{"num_hidden_layers": 9, "hidden_size": 640, "n_experts": 48, "experts_per_token": 2, "d_expert": 192, "d_shared_expert": 0, "hidden_act": "swiglu", "moe_layers": [0, 1, 2, 3, 4, 5, 6, 7, 8], "router_score": "softmax", "normalize_top_k": true, "routed_scale": 1.5, "balance_loss": 0.0139, "balance_bias": false, "router_bias": true, "n_groups": 4, "groups_per_token": 3, "init_std_router": 0.0149, "lr_router": 0.000475, "num_attention_heads": 5, "num_key_value_heads": 1, "head_dim": 128, "vocab_size": 16797, "norm": "rmsnorm", "norm_place": "pre", "norm_eps": 1e-06, "positions": "rope", "rope_theta": 11600.0, "rope_fraction": 0.75, "qk_norm": false, "attn_scale": 0.0884, "tie_word_embeddings": false, "parallel_block": false, "extras": ["capped logits"], "init": "trunc", "init_std_qkv": 0.0271, "init_std_o": 0.0, "init_std_up": 0.0271, "init_std_down": 0.0, "optimizer": "muon_variant", "learning_rate": 0.00778, "lr_mult_o": 2.0, "beta1": 0.93, "lr_head": 0.00699, "max_grad_norm": 1.0, "warmup_steps": 200, "schedule": "wsd", "decay_fraction": 0.933, "decay_shape": "cos", "final_lr_fraction": 0.1, "batch_tokens": 131072, "max_seq_len": 1024, "doc_mask": false, "train_tokens": 1495000000, "max_steps": 11406, "dataset": "wikipedia_en"}
Below are experts of layer 6 (counted from 0) of a mixture-of-experts language model. Rows are named router (the router's row for the expert), gate (a neuron's input weights, with its number), up (a neuron's input weights, with its number), down (a neuron's output weights, with its number) and show model dimensions 80-159. Each number is 500 + 50 x the weight over its row's rms, rounded and kept within 0 to 999. Numbers have three digits each.
After each expert's rows: "mostly gets" lists some tokens that are sent to it at least half of the time; "comes before" lists some tokens at least twice as common just after its tokens as in all text. This comes from a sample of Wikipedia text that the model never trained on. Tokens count by the router's weight.

# expert 44
router:535542472495487520460532405596574470482527595465483475537520600528381471575575493512533490490446566510473396523517449489394429458500521538484436542501531623630530516416358530570572441566424562548539437492560479493479507451482503491528414465
gate0:500571496426496509538526414481442506499540534463620521541532509460439517389515514447341514419526480486476420585480561431567434577582437381429561549505463494537578536549431497579401505580503536515613621490587447480523381572485392454512585589
up0:489561444549469573508504529507510461500470499588407431489514525513524491436533469508561546436424479523559524512521392511557520403452583482561434417529562474400407613414489521491475608545502519499428526494527576519474532426568554579558434457
down0:556523536491480524523462539515516428480436515519543534467566505553535567463436546464554585462529596553499542462526498411581408532462561522482459427463563519540517590444495446548535562506520437509468448559526543565490452466570513460477506404
mostly gets: "|", " graduated", " Outstanding", " attended", " appointed", " studied"
comes before: " ", " the", " a", "See", " Party", " Best"

# expert 31
router:515480504473435577431521552463595538447530473436517470497495510491471516567445536598507401515513517495501478473494541491486454398407491506494478452520489460569540503511499497541510491482494466501494501530485541424539491531563474487512420477
gate0:557472426455526439425476536520430499631476456509454582538477556520424493471427503558494545500417583505505470521466538603387459465530475467496508543458461494607438458618494500546570530475542449545517434506492519498417501562572571525532489503
up0:541539559373490504513560520528567524565506529555504561531532447471457476535573488460502568522401487609539602566572472622539542472464484483559511452513501437611410513508452464491561503452598595510443527407450489492518444556513527563568508485
down0:371514554479579464506599485490520487463423541542486552542503580500516385505465504418549548446553503549505440482527540430515480462523554529476479410444498484541489503604470485491493418589542436438545494520431458409508570506512584541512464494
mostly gets: " Total", " Date", " %", " Votes", " Candidate", " Preceded"
comes before: " |", ":", ";", ")", "/", " by"

# expert 46
router:401504555440551456444448507529575451419476516527398490499501509552477555507472494449525450463401600543435500472569461445523516552501460513580504466468515515412546537511459593528406574547500516494462429436503493431528542575525521478479537470
gate0:461499607478521502530486459512531470485447501544399552512510559406428552558498487524477603442517500550514446438471590548467438520500430470517509555551516478514574542527497506528434505398525519511439438500526497474505512534509499526484504454
up0:461491472528573496451498463470489486493525462528483482523473567507510442498576536561559522510380559486464529553566488543459491586568549491505493425484482467521497551512511461531556446506502456521493489523499555519535605487536545501585462474
down0:520557531551460497461538552557528522487453510394502552513526400582616516494588537472530533521504545483541466516535518560464495443519527463568431444414484430479485532507541447422532482635425457544490490530516474598583476464549610540488531525
mostly gets: " killed", " father", " daughter", " married", " attack", " wife"
comes before: " to", " in", ".", "ed", " and", " with"

# expert 1
router:489437488533465601449464454494504531414479469524493483437432515469554499554429623521422426452473545485506487400630482500558513471496540545451494472381656544526455508534503577521477474493461566503431404528606473455504520485567506486551454493
gate0:502520429626484506500495442488511610524529500498526527534374550522566486521477501409459545538507456582438467577481504527534499472453465484456437472518464390447545470486591598541528464557453484515582535522528485421517580531438582435513579512
up0:555474494502473544448438467554523567465499505513466455496505417508551437471446488552493441453539538472337504492429464502489634503432533502436504502515505510537437405537457547543542485455562514497585490544410608446530496457582647465444465490
down0:475507552512523506485473498470404458499562470584488613515462513514368355529493554478474461461492617512570438476440464550514437412449378479505511554506488538519497475478565470513474549425408422536487466406504515465480502417440470500594537540
mostly gets: "|---|---|---|---|", "|---|---|---|---|---|", "|---|---|---|", " |", "|---|---|", "|---|---|---|---|---|---|"
comes before: " ", "\n", " —", " +", " −", " \""

# expert 42
router:515545475572499528438514606580507569429513441461482484485498473517554469442475561589479489590554572553425501508478500516507583504434486446614469565452503454399472585581472454502530488389565462533495487531561470648491492488528528477469515445
gate0:530524476504588511496415483443532527451575524527520500576505592526472468506472450455446466484524394470517450512571506480488461521433448466503523543474505487512523577491438487483510513503460420588541515472479526555528671492500555518572534518
up0:456476444577515450563496477496587505430518441509499465551561482582402547447576510451465534390479436491500537552536517465580518523414565574409502493474543463521566512494482497452441464564583449516525416506643530478479461610507383531502487477
down0:515524535398491437594519579428581593592524465518428537444462477408377506420514536454571597552508466628508534534497525479493520481603420602371481416480544483410496546414476493459421560451423539485503485545396505466387515522402456469458528484
mostly gets: " Corporation", " Stadium", " century", " ago", " Records", " Championships"
comes before: ",", ".", " |", ")", "–", " ("

# expert 13
router:525446475444482575467553541378527473519480531574518504440517484479456514438524480509381446473526529513453468501580447454492547577606527503529511551508347532503499518600453573565491531452565463543548463439582534484555552568565442544467442505
gate0:482540409494529479497552474524517518496606511409590520399583519505503424510509478573492505534525504512520485557481587480436504451525464538451569479538497491464557330421488631569539448519514528499506592458434576481477490517494479451397527561
up0:579602545477491558459464415478506496520537511516539471513452525417514488502469495488467491529541549439518538564408520531443476430594483533454516506534584490486504413523550558556567512470528564431514535557520427487506460470455491457505531401
down0:551472490481512455527523472487403429472494522492501516387499523452508554518522511665521500574558510511455429458559462381578521496582477413468523390524506449543475583521462499499516656550484458443494544469445462508514487437533492473487532409
mostly gets: "′", " sq", "sq", " twenty", "^{"
comes before: "0", "5", " |", "°", "3", "%"